config.toml
d_expert = 608
routed_scale = 1.5
balance_loss = 0.00377
lr = 0.00262
beta1 = 0.95
seq_len = 1024
Below are experts of layer 4 (counted from 0) of a mixture-of-experts language model. Rows are named down (a neuron's output weights, with its number) and show model dimensions 0-63. Each number is 128 + 32 x the weight over its row's rms, rounded and kept within 0 to 255. Numbers have three digits each.
Before each expert's rows: "raises" lists some tokens whose logits its average output raises strongly, later layers aside. This comes from a sample of Wikipedia text that the model never trained on.

# expert 4
raises: "mar", "bo", "sl", "sa"
down0:055112133164101120103114111121146117064191099123172127147173169132128119117081104113113129116058166100136112078124171153118173089120144177144148092070111131096143123171119169136153137194139098
down1:193126151139158126154117033127091126138173139157087144156151192106163077162162163129141099139225130116160127094141086158150087126077109144099114130155185099060133042100093110160084157135113131
down2:114115121139140130140116100139122146139116160136110165160078105203129108128151169149131119123131160099138106121122187099130150097173117129122154134152100169105110125131191087177072160161123169
down3:135146203168200122124132156106110135254134083108091190164097142142156090135102094152143148136089128104094188138203119119135125154102115122139203144129191161204103150164138139108167055134089099
down4:102094121130126075084114152109059120133142171115112162176119124134082091133114084141136169139116139038153155157087162152107181162145127145133136077113110162125085164127104110106130169166140114
down5:068151138116152123119108147156113209103126056145172126117124124128050125163125181108097092136108160140099162107174093124109094112037135216111141133113110111155099115134139122104082115119116133
down6:133094179129119143139130137121097161127102044152157137136134111129113147119130117106126090149116132094130084130104131123188130124103086131104130098150144166054125138125104126156074153126101123
down7:115199116171101100170109096076073111142069147113097155128149163097147056130104151126165152135155080161201096109094134146099144127113094157086122143141127109139119169113120146040108167136099126
down8:085068142140102181195144082125127090105132152093111173114182118164154120115145102103101142103087139152137149138139172119115087105182179129157136124082155132092150102078147099131137079123115130
down9:127147117127125100102127152169106084090103101168186126123124072046141069145137150063186137140110125107093111125123049165144161097204201104124123127136072132096144140140122096116113124152085077
down10:174191122169120112104083059142053117073121106118141104098109078180140069188090095075136134150119186096151160154181132134118138105142104139106153221113172101150118111181175129103133074115105088
down11:128133134140130172114092124155141171164127136121095133099147120149087143157108139153111150127201088150154106149179109090120141179139128138062123136139138104078057122106122144157110099057148121
down12:197108114155090116155080131087138162134130147138118055088091133160054180136074131110123198151171102066122129105110177165149125181178133116095156134039140065158082111151078098078132077154122104
down13:111117100110184133154106158162154081082138167130127175107133119137177185114101149130070107110149144076089105172119147096155171064132087090126120117121119114180124165189136126180129121114079042
down14:131141106074113125072086128120158131125154135100139146203116138198155146187163118093127112148106121134149136161152072136145133144092162084122135121154110157160151083152139173200125144129130155
down15:147083089174101145095138163130162124119108068153125140069102158094157072097109138117134159136163126100214094116190147079164085180121130158173114125071134137103171108166148080142081122137132125
down16:144116154131172111132106120150116126101122135116148107132191185097123114160173140116047102121082122168135055130078137079133166197113155127094115108131087170150129113088055127106119142181158150
down17:074134094178091148080072101162137150214135169105153101145146134149124083129113123081102138082123105154132173150068162153126157127142154142062132178172091149145136081183085063142147041131040127
down18:155149179081199104136132100128134103094107162139129151131117164154123096089146105128156117142150106165145174086177139099178093137120160099126180105079095133121122121119095135042108169118139078
down19:164126133120115135140145143102112155129098138116082144146187158176146143140151080085125119093092149137138171115155211082107098080123128101122096147143075199106148091074168117155147136132163168
down20:161189117132130137161072116131150168132152091058163162183111123160161197099083132135085119131125083178087153058140104140131096196184142159161046180059094123113102120128134092114084119158174143
down21:075122169142195197170110118086165134116088179102166084148204159136105159173147075209116154122153152106132093165150160158065183114119064197140100133075073141143077167154129103076159142145122120
down22:103119095164100147161129161123164162150118085102076104116180152102110135070079133167089180056153089185141096126135087141145100129059063120142091120133132126123143210137098083148122102127151091
down23:121080128115165134121129127112178074179183171144085193147174133085111117106099147127110117136158149163097103114108114178130066167133146112131112044089081179083137171099119166152121105103161131
down24:149153039167143156160173113129122103088152090073146134115110161151143100089124146085188072200102075151079172174098114124143171210138157119145123141103120103160099059132171107156047114122095097
down25:229202191098163061169198103126145078164113115078159158124139131043158117125161130104114106158132121112134142165084114142110164101147172117182127154130157155162128136093087125106092172048145113
down26:110124143074146057122130157121140126090186173122134102098109153132145127131201124126116103107101168106095128157090134128098073090085106139172213112109101170192171143107099144127044129169100096
down27:096111158125093063055092121109150161106159120126200103109110105158116200074139152192078153133095119122135051171115141087060092090154110121108126111159144147156146109134162114124151092093132145
down28:097111094074096109100124120155094164109142129172129162143152139071108163187092117164061143141154133120142188130124123105170068153155178072090121116119143144107051107081129062076092107107207128
down29:179119161123185130158151124168144147144133113153091080106144093155122164122140144085116135151172117140154163112171136083126157183147125168144084118158086134102130111099109152114095118121099152
down30:157138098131140141147138151135102110130160117145123123050126100113178105201096161192074121108118174071062180105121151060179165142093081108138088137166120120067120124092094108119096140121098155
down31:099167075085093147153114124087108163111158138156089115085157134132134084129148173141173171170172094144096117170117150099126109106145103140106128088141139099134133126133110133054149136159161161
down32:121169191173090093089162115148092148098128067105131114161101106178118130157130052149136182151109177162109121157110077191080160126151097118168146111180132144172112146109155149178100084134122131
down33:178104078136151147140159183188095115114105099161125146126177133104168124131139123153121162142062126055105162116145184135083123148156154174192102175146137086128187107119078196077150171106118114
down34:139169195117175112128153161167171107124168094120113128081092125102117137094174159105135090133045136063158175082156126079109132127063128102182125092081102150093116135151094135112103122088126138
down35:142147096173100095118115096123185095143061068103098123141135113106113164147152136137136187146185098058187148096184090155176149112117147108151173120142130067104124079171077154142109181135155118
down36:115075117108127171093146100198160141128133154205118083111190104087080156128078114106070089125079115153070115126142191080139112064158139098130126140206125143171135217169116178147116085073120117
down37:132127086103108116132115175094148121141149152104155126102143113122116157123139147115148126146098111106156154155129156124113160177142094130173145111093131090169110151115152161126193145113068173
down38:144137110166153143108154121124060105133053179121151104151144125155198103100146144126109138156094143141106061162141118147165106088121153171106136173134124205199150104092126131122121140184098091
down39:121104097123123050104158176126108099078113131102107098122207192152127139188132119105149111109162161154085210121167124117128084091113136108157138134140100170132126073134175069110110138103196174
down40:148112153097129111102141130149135164120163158073122102153092120148118111156101160102118139091071163126154115097114182127113130150161143113164085197087167197076151080149125155146136155131141201
down41:124163146161141121072157176098129116099147159139170142203112108115109113095094136099103127176077108242119140121106127138074130145174068159111134098185089179116154137145094139078118162143047158
down42:161198113160138131173170108122101128116118135147155151095138157057145085119112116128152122066133150101127136095166140100107146144144085208078114158136146147138165135130123162158179134192083111
down43:121111087098091152075165180164076165124130102114141127091170185154076144171100110147123180103112117133117150063058147146163132094128117143159134091117109089114106156109134154114167149143141102
down44:160097171109200127140140107176088160139147125155192076145123159165048109099070125133144137089146151076114130128129172175107168115124171102094089111104095108137114137107144155138115143182120110
down45:109147184121154075103141137126160144130113130138137133085073133125112129100113122137096162081142137207114124167125121131123108125149129129143132179140129132193187131105138208156170097094184138
down46:132087080091098160108100094124157119166073088138162130072157134118131115114103102215110121087159129128134122090135080084136123073119119116136164096083125098129141173105100107084106120094161218
down47:102126110190113181119128100100109161138137192159165096084115192109134189132139155129137101034126105136134140090109108133179169086119122139064084059145112094085074156117127094170103085204145169
down48:132106153147109074161087132158165128111137131123118095176131116122129190146093146169100128099177121113088122076153102117145122167088094138093148165108158150172147120087109154162151108072154149
down49:137105111145059160085108158146113157133111146052136150158097133150092096100102134108131161184079142102108117124138152151130132157125102102168137106116096105170108096114114156090105166139115139

# expert 0
raises: "=", "Ac", "Pri", "For", "Bel", "At"
down0:111092196104112187110118135078124096113157149086086140106088074125146178087108174177102122083134090083198104084168111138133198114089118100131156143164095152150154099104126149082084158090116069
down1:162128163146135134133137159152131120202127076100119126121124168218141180090098219152078122168140106160109122157167102097178091155103147079118088186167185116091133113104198111177142135150123111
down2:110123101138154161131153151085125174101130102163072099108135139114124166134103096096089133042104107092150160114145104076135196057102174182078113113132074132175183080149143112103174142113144117
down3:154078145084105131137111128202154169149184151189081154147118151115131209151107128143120164119113080128073171119110188153145155059114188050105119148105114144086127133184159096157125125154139091
down4:137158157142198159169111112109162127079171127083122167074119108111153159162153071145105072170150191173175096137132132058103117111179164127103149138095191163147123117122112141096114177137147197
down5:104100176098149110106145144116085141103120051137136154142151128185179132154155070117147132086169157120107120165194117132147122172095087157141126133125156126155109128088136142117091108110106093
down6:092096094166094059145123164131111104149158114145111120086097065110108142135146116119147113171101118103152143109142126169170117139119140106177100114123145169109156143099133127094167118117116190
down7:136130095126106101057122158102091113143109152159187187139151128125099146153073145134165193106131126161104163146169140090172154149093151109165084053085098116151079078115128078139123068111136089
down8:079139100116133135146160149142124053108124121146192176129106129114100163117091155151174168151070120123112100179137152117149135164159153109112117114167118118081071121165091133159149133117118114
down9:164075119187111178095151103122125116149103145177149147102064143091066112104118148101146110152106128154075137125138138167094096157096138111177088123171045129105057116151077138161135080147099098
down10:079107158143112107108177128165107160106159171066155147144112116171148211080164144070130124195113145105088166178110110126163123129133167074131103115115132116035169108096062156084173186154146069
down11:121095128092123142144124178154127161099134154135086105090152100112145117169152135093118144172148141128118179202145088092099168150190091196108114102149157095140095191127109116125136197142142150
down12:127112133156132096072123148100054114144124155147146143167142093112064131063138095101135201148166084110107093143185141101075075084061084106128075121160107155167116104176172110132141129181109138
down13:113202119124146136152114131133126150123136132132148127118092124089108158146125107081091069131129140145113171089179064106148134090124149126152173090155114146092134130151143149108116103204142107
down14:142131106119167081169089187143158159174147150163153163132121105127099102112180142165145084128156121128163076161157083127121076137137119183111131009149143059141159186134181167161154193144088113
down15:186113131152081154137138158149139075130160144174112059153060081145108096133102171227150140124128179091162217106061093154159130119154178145143149163104120184112135129078133145108113101097122119
down16:096094180182166124138122083122098084127121099129083103124125146173128117117087124146136078158130160138113067094139143102068136129152102111155104113073105128116093088118169115147192180185090156
down17:117141064086120082088129139160188110174124158105181173089091114110079129087189138134115164115120114102114110129095091103134107092077109172111144131191114118142101079140092083131115143097100140
down18:124122092146088113105164110149186157169125075105083154109112068105111115056184092052066123162090114083109115107152162122110177066127134098118137120159151110124137162142137172107085097101106100
down19:097130114158172122114113178122191104132190167085142111154169133099078091104138092076120157152095134062133157156110134168136133154147163146164164223087131123106108133130074132118093180092110181
down20:136133147118124151167051203126068132183087158133156126102158149099155118114112155102169138143125118176164135080108104092101152180141132193083068069098149143175104146163157123150121102120122101
down21:093181132127180161061096117154068089106209127112161125143127152127109145119101123134153165098117124108098103084129103139157097106169159144116175168115151100102111131113138105091124121169113138
down22:115140100122129105102132162142104145055158136120165125170125032111120121094160133118133111092181100111097074182108132166125160101160103128133173125150131083081120113105148118149129122084085064
down23:087154115132135094147132122124130156147130185062183193201099096120153113202082139113109143150157059232196106095137120149138217137074105134187156142129173118156122172177046131139113148144146091
down24:130090078122117164086179099127062182112102089080120172121138132166091167087080104129143106173108116128099111087060075090158155179145200123186124121107144125101118142134124142133163149143173078
down25:127100106071119137104126148184104155109093130113124173075178160059106187134140114142107152075094148128148114091135117128189131153143132165106117132125179132120139134130106149064123117108141136
down26:130095136073107178177133167096133138096209132139158163122096105128109139171154119152104150123167148085141109188098091146119111165135086108103152090141131153097175136158131128194139104128162112
down27:087133092180127149168057078135054138138148090108128131060110229215157112132108089121112092135140129123147128141119100113108162098144158123142149129081163103176178152140058156091144127141170123
down28:087169138126148134127146129127110103125200113104089124115122220123171148145104113129135094121141080140174108084158118123089167123185140120149164145135060115160095165110114094089090095124165180
down29:102126159095056160142112177094067131091075108156139097093077126131184136097060072145155189074099172168130113030126184157121100182146092101159088108166109153082144128073117196094199128133123093
down30:174146167145151113111121131109088116081105123147191089119146126101099099144111108135051150124122146149105174174178183119092153140059145178150118143153127117158142166163150153152075146117208104
down31:137128089110218083126109118127124101125166120086137121129087156097149153125128154092123110152190140162228174112158121137147117130110149161061159133124140188101171141078064130133138081151188122
down32:102086104091196169165136103104104128136125147074096157108168142139149076122111164173107136118138161103119102105147117148171117105185168140101079137157112104090110157130121156182140130120123140
down33:168132158139133113150129071126127136137123093124125132189152114112120137135115092140113122120100090195086189141146114130143134113118171095089143120137125141126147135086117154144155162172099127
down34:021127107140178198121119122110188127110125110106153117099119184135124148135087135125085127186061140137137117174099156075089097120141060162134168086155109110100121107166108088156097074092128207
down35:112172160118115132199112137140120173112109190089098140169128092142141131085093126116170101133173174176160163166134107115123151054105142191128126147142134122155101165080148170123151119042065120
down36:062102175136152118152097096157109175169156127133160134131160135138131097091130135192099115095157162171127123120138135184104103168148083078165141162086113054121126179122113151151087084123130085
down37:098099147170112124106088098122124143132063164131087215189106126068086171167152111115124173125133148121167093168084131139125124085065175119163151152137137125149150170090158119137150083065127170
down38:076137106134151165113158165100162137110163084109120151089092170149173134149194104118165103165106101103175124146176175139130118145140119157130106112151097151156136154117143130074103129123093140
down39:089172078163174175106112051156133168085132139146058148123150132163147134112170117135150145134134124119117087108149128119167106169162096104120147131169169201154135114187136127087144093117111104
down40:160136121175121119087163137120157112099135149141044152163149103103162170160105155144140105116127128162095101101136128196084115138142106097144093091133112113142072150133054132124162072118151118
down41:178112181106131081091164161129145085119117094167137100099108064110105142127076093151141111123152096117107114094178137143217061068091137135150047167117157157125120134165151104070112096125084156
down42:163163090087143075092121110101083156105162146100145108148120151150129125066166125118122162124088162139188125119087130154083076111107076116160088136101103102229135106102155060094116094079063105
down43:129139131117130102130138161179167100130055112140141136115099111095069135140112175165086146134138093085121133129141054102111103184145131063110174103148127133123182155192121163098110155141093144
down44:172158128155164113152147107146130123154186128131090121114121140124065095126111129190201115190156165173139128142107089166140074090129103070151088124109094151091111112178144121107142135081135116
down45:204101101166173081117143154170188142164106161108124113155171154122100171109115143117202157108142160151069140126176095123054163153119124169178167183118075116140115136127094242080077061154110150
down46:172093174154111156126071121112079109139105141092112107136179142139112127203174073086140139101168130101081069101132153174039132141109096146147131096112147123184069153062102155069116149105149136
down47:127160125079112122156118116114176109139134117191117148045149129131138143173064102133138113081128161107101044150146166134107084117154039107174117143104161101121109082117115136131138102205075129
down48:091135140164117077140168136101161078112117169126153150096126134134145133141152165096105094149129136124162207147111091122129140123155187073097114177095095113113165147170124111118187105118124168
down49:171134163161137117156151106150197120068144119113140147093147125112164078170127087214199072141107132197160132133135131114155124120120160098096193118075170078095144111153097157085145142173165048

# expert 8
raises: "'", ",", "–", "-", "—"
down0:134146128135155094200196095067162143121154167174120159105126132107092131092133135110131206131186188150081115076105140129135129132097138101173154148138145107086121142183125184122134110144104177
down1:116164120089108122108186116121152143101104168160181111137094157164116129182168158159129125146086110072103108115107080133156145151100077165126147068119110114158242091131105143131108172143123159
down2:128146100166098107079113121165121134100068125136169150150103161143100128140142140150155114154122131151085082088159069109123084162109121099138120115136087120102139166137167120187123157073115054
down3:114143119147169162126128067141109129162077111139106155149161174183156124055095129175145094145115132136143063156169114130079137242116115108125143149107179123113141098151197139133133141106125187
down4:136121184074134105162101121119176148159180132162169134080152130113127131057105116090135150102082116067132169089132106168167130132185142130116115155095141112167102082154134130165110161118158152
down5:130147106161160110136195125120140148133112162179101108126162017164195131081126083085079142154114056070112071110086143094119110093118089092104152151146091172088166112118111114166175182140145168
down6:139087148097122150171135153118121152109053116127133152079049156121126084103114146131153085101102071115136109140125144140176211162159164176114161114159166070156141100105143120094150138118096118
down7:201085161126152143141178185154086130146118161130156138072168162138137146117155119146131082053155119153148125095110184117131130208110098086089151128110121151177131116061149056096116148155108121
down8:159139152105146077144109169101117090134124104127136105113131131125134146116058133119107126119112180177148137102088096118094120128158073154126135190127124148144152131147087117180124153138162125
down9:135100185105128131138156153186122074051116138126111131125127195167129143109146094118118121091143127151108132200136114133121093161123121087178142143109131082116077113113120132155189189134140125
down10:105091141185141104153127137130091099161194066134158117121071093100110063129113139112133110160093107073116158093175111143196140139058136178159159170087137117121165076157105138161191148097129122
down11:097114144117105101041163112072135167118133145101133100113114145093110087128201220141154131134136208127113098095160119146162110162094111111145170151121189218093129161163136107169076115100148166
down12:125123147102136153147094183105159112080132139188126089141137065125123072093144093144124168116146144113060126066121131143070093137153168139150081149184136141141144152111103186128136111115130091
down13:125176131093112112042126123117154126096170169075180150097092153162170175113186111130118106067093134101130130076052149152117094084145181141082072163101172137095114194164109185143116106096084138
down14:083097131098094131193121159098133096131056124061165178118098123134147184132199138158135086145144169145127144161066172121145118107099116133105077191077110149130097117071111130121099166122137106
down15:094109079092093148100062167122133110129166123133143121114154140111163094122084154162154096100093176146131122094112095064143075161088165122102123106166092141130160142158144175087110120226147188
down16:129114103098104115095144126109087129133104093080122124042160109111148104156136154160171149125114151093126133075088114083097101111174152104152138130136155170090123172138126086163096160131135158
down17:198187126139171103119123115145109130082174095129052173146135107126138167127199090150197147203081120121099123084106151142092132164097119171128112188170144138147109110111087123086148084132159074
down18:059153198059131219070064073148133190143130127106125133128101142160143113161104080146112135096090247107170109128116146059114103093138078077156169153131126111116113179129126096153083098134180100
down19:097127156079150168170181056133118102156094160119196162108189132069161137177147116160086078101144061109159102152166134048064107118181114139141104112111175110177090085125132064126107152091083131
down20:184154102096144075160144162122168112158147130123133125165146143122139127117130093108129135182073118139143134091138152117090144104203105106094171180098158096120165126149129121170149109120126075
down21:154151105091178148127134130134141123091114137125152159157061177143092111081106139093149125113139152082152144121086171104195131156146186140137167122138107153109095133138151081094141113090163138
down22:077116183116131130148132113116154155111132126161100159120154086093164143141128186133185147102121105126087128120163142173142169128109093120138162124107105162120076166136051137107132193131157077
down23:082092125095136083213158076159105067154120130105164144118147152151147146129110148111141132119134160143146067122184127122133082131176159135147099123115168187180158092117102147169134139131075118
down24:087143068151122120147114150123178114086128124121188143213152154153164162098103129167152118124107151105085179140184146096138068074145147168142094166111124085090129144068113131135212165118098085
down25:124127144123055135134149185112108117106148117148204032075151121164107169126078114177111094112140110097122139142111093149121092082033100140088167085123130167106115096140179119088100104185106123
down26:080209107136128065143103142141113102135113129132090084108112041133211103091143154143099134162117078121123149066118117100150101117163149192153120088143112065100220088128179150153181079081145126
down27:108143116158109140073119152171156239137183134165187108199097157169136131068129154087148080086129123080116140135159145135098164162109115149163141167138135108118143118087179165138118094160048172
down28:118148153184162167187185104118147155141195118087196120126104094095153152117088091135157114191167152040143182141088145120119084149115129089096113119093147145110162072181074094075060171105093098
down29:096152165103147129133160077119116155116140099170170105097160132126116116092094165091124214140091135130082071160134104157097104076154142163074128094117089085162131073119128118106150116186154162
down30:144133094190116092168191118075165143119141180138147154158036130171153091135104118124091166123099088127089114156123087126116134154120088163147202101092150132174076147114060082151140087110111144
down31:174084138123107177142154165157060197127064098082130140127120149172146118106118143133135152098103165037127136077118101144085109085114147106168054133175162046165090142128083088118153057168111147
down32:069199114146086053151139135140149105122149148179020134136050187119125115129101140137090163130134157093167090141095136137135178138198080179130108148135100117157149141136146120151071143134097173
down33:157136161178152125136128114089165126144181198111151123117137126184180153128164077163101101148203178161133136099149143149121182104159137134115142120141201119111115209117152131150199131128116131
down34:100155126089152117065174148145105107139083174110080084125090147147073071109122090089106137170107105135131165161101085152066084092108112060149075152113143098153138134141203123139147172108097153
down35:185107130085124146082167133158156133126115135129118137091150094083173132091113146093052113077137158081131172098140057076092199144109147135166137097095159191141126066071132141128157116136089127
down36:141139117112135180106077115130139131100108162101125119119139123108126100080102104172155136111169096093112146198129101086132071159105169127101116096125162145085106131136123124155116139099119179
down37:083075174145150092107107138048210106082073119076096214114109089106107108126174111111159146106119122143101130116119151090126134096132113145113123185115142083169090136143149134057114086104110152
down38:098116176122203101132165136118090137178096137185118085134142145158135158120136082100118107139061087042128113192138175112105124117180131152114177114112150158156109164097093115106141122125068121
down39:130165081091171088107077088099096097179175122133135143173111115177138106185140141102175162161080070154138205084097158162063152148108103109097111215140120172214111108111098111139145136134175119
down40:185164149124104143080155048122190153171149158146162198165128143128116146142162132130123090119186159150176098090172100103137140125078096138161176075133154165091171154136113142098152146148113117
down41:106084120132091138188129087115143114138141114129143124160146080108154161129093086173154084123174128110165126195133106097177134169129125164089122104103163121137160110079165215150094144124112089
down42:063058114118154100100150119127088115129120173026120135091102086109108100206124113149098139130122152134124176126186174111084113086136148120116171140143143100165182137125124079212104196123061111
down43:082153133079187082098095104152153128138171118149158148139126123106140125201103120123077129169145174101154105072131076028188161140115111157160127095243154182141083157107159167142187128106085163
down44:166111137135122107174232073153158157130077129164129124130064101126091090113098136204135081118092075086103125108187100138131111094119156056136049105090047138166138130139088173138125150103145120
down45:184195119093109043130132126135084144111140026113108113092096156140137118134117165133078072162147069123131142154155098076179120163125051182167131075138074125152134117118102103125193123101153078
down46:156153084145140088112107050056133189145123199085128209149125132159141163191155144094181121213136120181120097212127110160134112128122132110152157106110099045088089123130140115140152086093115096
down47:125136117126130098160140096122128076130118078138072089134191167109111192152121074138198163162112104097112166185131162145148137093087079059124120122163084113078176109101111139145117097110142117
down48:147122094092146071151141148086164090155178181146136155145126160134118117127099137150122040079085084151067112143140154152071150118169084138173106161078043112159134149111154127165144114129165070
down49:157111148121151136146127121170111124088140124136081163128105121201117187072095110148124098107136095088092155094142151129173107128135115095116152121130120163115168194159138127128161138151148123

# expert 7
raises: " Since", " Although", " During", " While", " When", " However"
down49:076118141154084024116146165130169102076103115150053073087144101083139152192150156107174141139156124151157114180152129136118104101078116138131128130137084135112111114118096142072098090128118142
down50:128165115094170118146039091042078178130128121106162111131105148107201071110118160112168096130105090156141152114125143169135169120154180149102168150140130168146140117087069111210137121136162096
down51:191115146100092137201198136060229124128151049121141163073114103168112117104195103125124157124174127101099168120174126128082189108113159133137109162128118148131171155140158138143193105105141085
down52:105094188120126112096157147073136051131132164131076116148139138072107036110166104099115134152046077140145134123089117144110101041144124082154140084141158124103122166117111151077145099128158131
down53:139127181099104141133119155142116155104056151144180179123099103118190105137087107192065127100200121079114143092176079229151163115132137111108130184113094070138111125077094167168109112166105117
down54:133160116214103146153140134146115055107087169143119165165101129078087091114119170170128081109116101120175097093144114191069157077155076098138079070187148122082101152121154150115103081131091133
down55:121199131149094085106165101126166158184118105132140130152095100137132077128129157105123158096161082090135117109114109119135129121068108201119183132117123157092159149153114100112078095141144055
down56:118130056101107151149190103156124111076107096157124160098136120133147145078143197100202141165096154102182115134099084093184162130164064074153125105125089089183173074176097110122174099151103117
down57:137163131086093137074150128162146089159134113143116133112150148084113088116188178145194126114161147112085138159123160166145105119147146095111101141134064075112130108178115144106141110119182143
down58:105112110154087124163129155129115130108168136129129151129102111107117131112122110144144196174106108188085154110082182112164096126096102095127117119122177116031163094135093176102145127117104144
down59:164088102099144122081070111051101137071151074111152111129189186142107158169146125073108156116182183172117139139130134141075152082099131175124129078123137124108194176099146145164135204162106190
down60:139076082052181060190122114130133183123176115088190194133158155119108138107163143087102146122073100111167142124130112115104094149178132167120115153134115144144163168094135125133088090198137163
down61:153153095171170165135135098100150192076077132068162089141092120158122130181130149096125173149090140118103149129181136154139188168107132120125213129142152101107165104136121174137119121152134122
down62:178094121101189188118155123149128166139157135150079147106088168118101093075112173140147095076107122111144146124181035103128071122132095175211152139054094110167137121175112171115122133095152136
down63:102130135100126155171052144118107168143148111112115155168121168172117190154104118174093124145146178092131064162137172113150120136170164145160163150093103127117141107104123120133159157105145179
down64:121148064174132192138102090104216135140163129091188108069066102149126151149132127142143171156062139157132090104160057162155128162150141163100113111135160147144091162132213074082115121150081134
down65:032196175133142207112131115119143172099125105136154151137107111120088143111115107139140092137137116210136142126132193187077176087151125076143094168134141194139135142149176127050135145114058151
down66:203184139146148110107156184220183125124130084097080162122108179151101114150123178119128140148117126103133146123101073143146182142127079132106103147160119115094107130141121080136147090156128118
down67:181141198126136143147132154116198134150093155175154120117112125099183144124110105126118167137163161136141136192095155057144137146148142088132173161142138128159110146079096133097109094116136106
down68:156129109130136107096098146152131101068132142118122142155113114194162130094170103131179161110146129170117129093164101088122083116113094083125105120123082149087119165114155109133119140106084114
down69:139127183103142160124120131122137117151081108127185144144088119123160134143177105154153149133113199096102105138124149096160135139152136140126064162082091143136150078135061111097142114159129089
down70:194094150093114141094166120145121166111136092130163122134171120177071085140103120142090154105130127151182182197170166118179127105158095151148163123115154128154148157128116100168153092085102121
down71:086117115107064142085145174185145134137176124142131123131144174064083124133107095071102105116145176158071167061135133150205196131120166108165111157126179076147209147202139146104160164125164140
down72:109109107124120105229069128114099084131117230115075091109134113113125082152127146148147089097176149190125129178110136075121129144154099148133151133134146130146131122143142130132113144113118182
down73:179044097191107117085095127150140089120124131170092081094071118142117096165100159172112097088072163124197103113067138101181154067102116127125098118151120134102142142179087111139128028132147143
down74:159151178138113135098164139054142198155152106100126124151174089116117165160168112091155160140137115155172140105081201119127127150135126134151084104090124077141129186113066106135081130153148118
down75:107112206166100064130140146164104148120152130113147178108042158142110105179116154133132085086137128110161122106178101080185088153125154199145119160201169128118124125140126091131118168140057118
down76:055188085138123142074087105148104127124191094093114146158109108128116067108105095098116117145115126092161181069158159171153129118102170143121159099116173143131160167110073150147100106161126097
down77:099148122167116117108145071137118122080063153115113128130132182146117129162130119135129139126136130091030136154081125137134159101081110161161095145159101125152134094093115127134191067103143155
down78:109144146083143134110133188112146200131117132104151139139141113134181123147168150146126086123166182123069118080191108127138153159127179161150081095064136069154141149156138135148112119133180122
down79:155175141073112150119165153117149143117118141150119114097171099142147157144122132141205138163168188162111153128117121155189166140166130200115182103120113147109138144146131139093136134102119193
down80:066091097092151079131102089136157103195071137143089084112183126110124092105141105129145120180104127125115169163102136108165117116154104137127110155157153103134117124169135156124190090097159133
down81:149153189148139135124156140171102167146109138156120120131024137038158079101134127093118107076120179135128108139119042170176138144168137147130132123123167145121115104122095077178067093121103121
down82:103120159154124066161168134100081129135100180124162156101125095163158118213095131124128077126133157095190067086136179104128131093102123104142123120106058086157132100123123134124177101167165149
down83:122130152164172143100134082106119152112148100152142106119097128119127162145133106138063085131107116081101142138163166193173101143177156138069086109069031103131133152153116134121203141127144142
down84:178145083144094130132161172113114108141117116181069129131125121152096096090078126085120097104144112087095097136120205119128150111093099142166162134114103128158161122097109132072197081078121128
down85:185132157087083117166121102140151155204105100151106110177068126120181079090119116008191121107145115093104102131136101082101177125091157137121116137090077082092103143129162151095119124132175115
down86:127219130095144175126094079172142120170123101105115087134192160107229190152150135149144147175098154131088150168087081134091162135129212141109137146088071154133118126143159159129099114110173118
down87:152092150157097073112117172132104096126132127081121104147157140123137092148163121146130070076122153157095091096093113125080131185122173106095179141182158111138131141187094141117138129118130107
down88:161092160067127097178131116125094141129108139115166126131146118149174115149108164102168088116148069137170179183111093120128129113114088206181174160091133174134186105124120096134112130137100081
down89:131214172143215116092086139148134134144114133114132095106141139159123162145145133107052175068184128111152121124078109120224151114102082121125151118175153151147162134138180144166108126101071119
down90:126158188134132098123156100094126139149112135098099115150101114149061066102146157165141143064129111136097139065100151102104104074119129137137150072170131126104084129178168119149139161107123137
down91:112180123149125165145154173080094175165131119093120113115137136144144113199108120148079161135130090139133118173109139142124137111132132161119170165176177126112183093170127161184106178121103142
down92:148160150111108121113127103156113127135101110085141139153143128148175091084084113129146131080142077115104167154108141136151203111119094134054113141142166116084148165127119041113126061162092148
down93:086098157118171130103085146120107171077168104153172120179128128095092171111107137153092069158127074154192131130130093087142102138109151155117092148098078111090121165126119171139153126182092128
down94:165174043124128123137146108133142105101134138150171096084126147175115159093123151115177116067115181103067162148180163111115135114135124191095121126120137104126144142154134151167136107026070128
down95:126058157119087088162083165128114144117131144120147141173103121151145129100157133118131071168134141053181164157133144109110132074121059126107112122115133155125138127115114119222104084112113152
down96:155110184103090100146095146098142127120171146168104149179125177110112104156088106122162155133178108140101172138127101123089187198103108144093129161178106097124133119094173110116129103224142139
down97:124104091154113136089165189143117109142137126164129181168115099067127094112142070137089138169095180103166156100156086103145125168151097106172099160137106160078187138099164167129114150136165095
down98:103146101129138107110072133078161124089126100096186107108157204136127144199146140160102143171114124153113157145128139072172096126081146041114097097139108170109164080154117114130148128141138114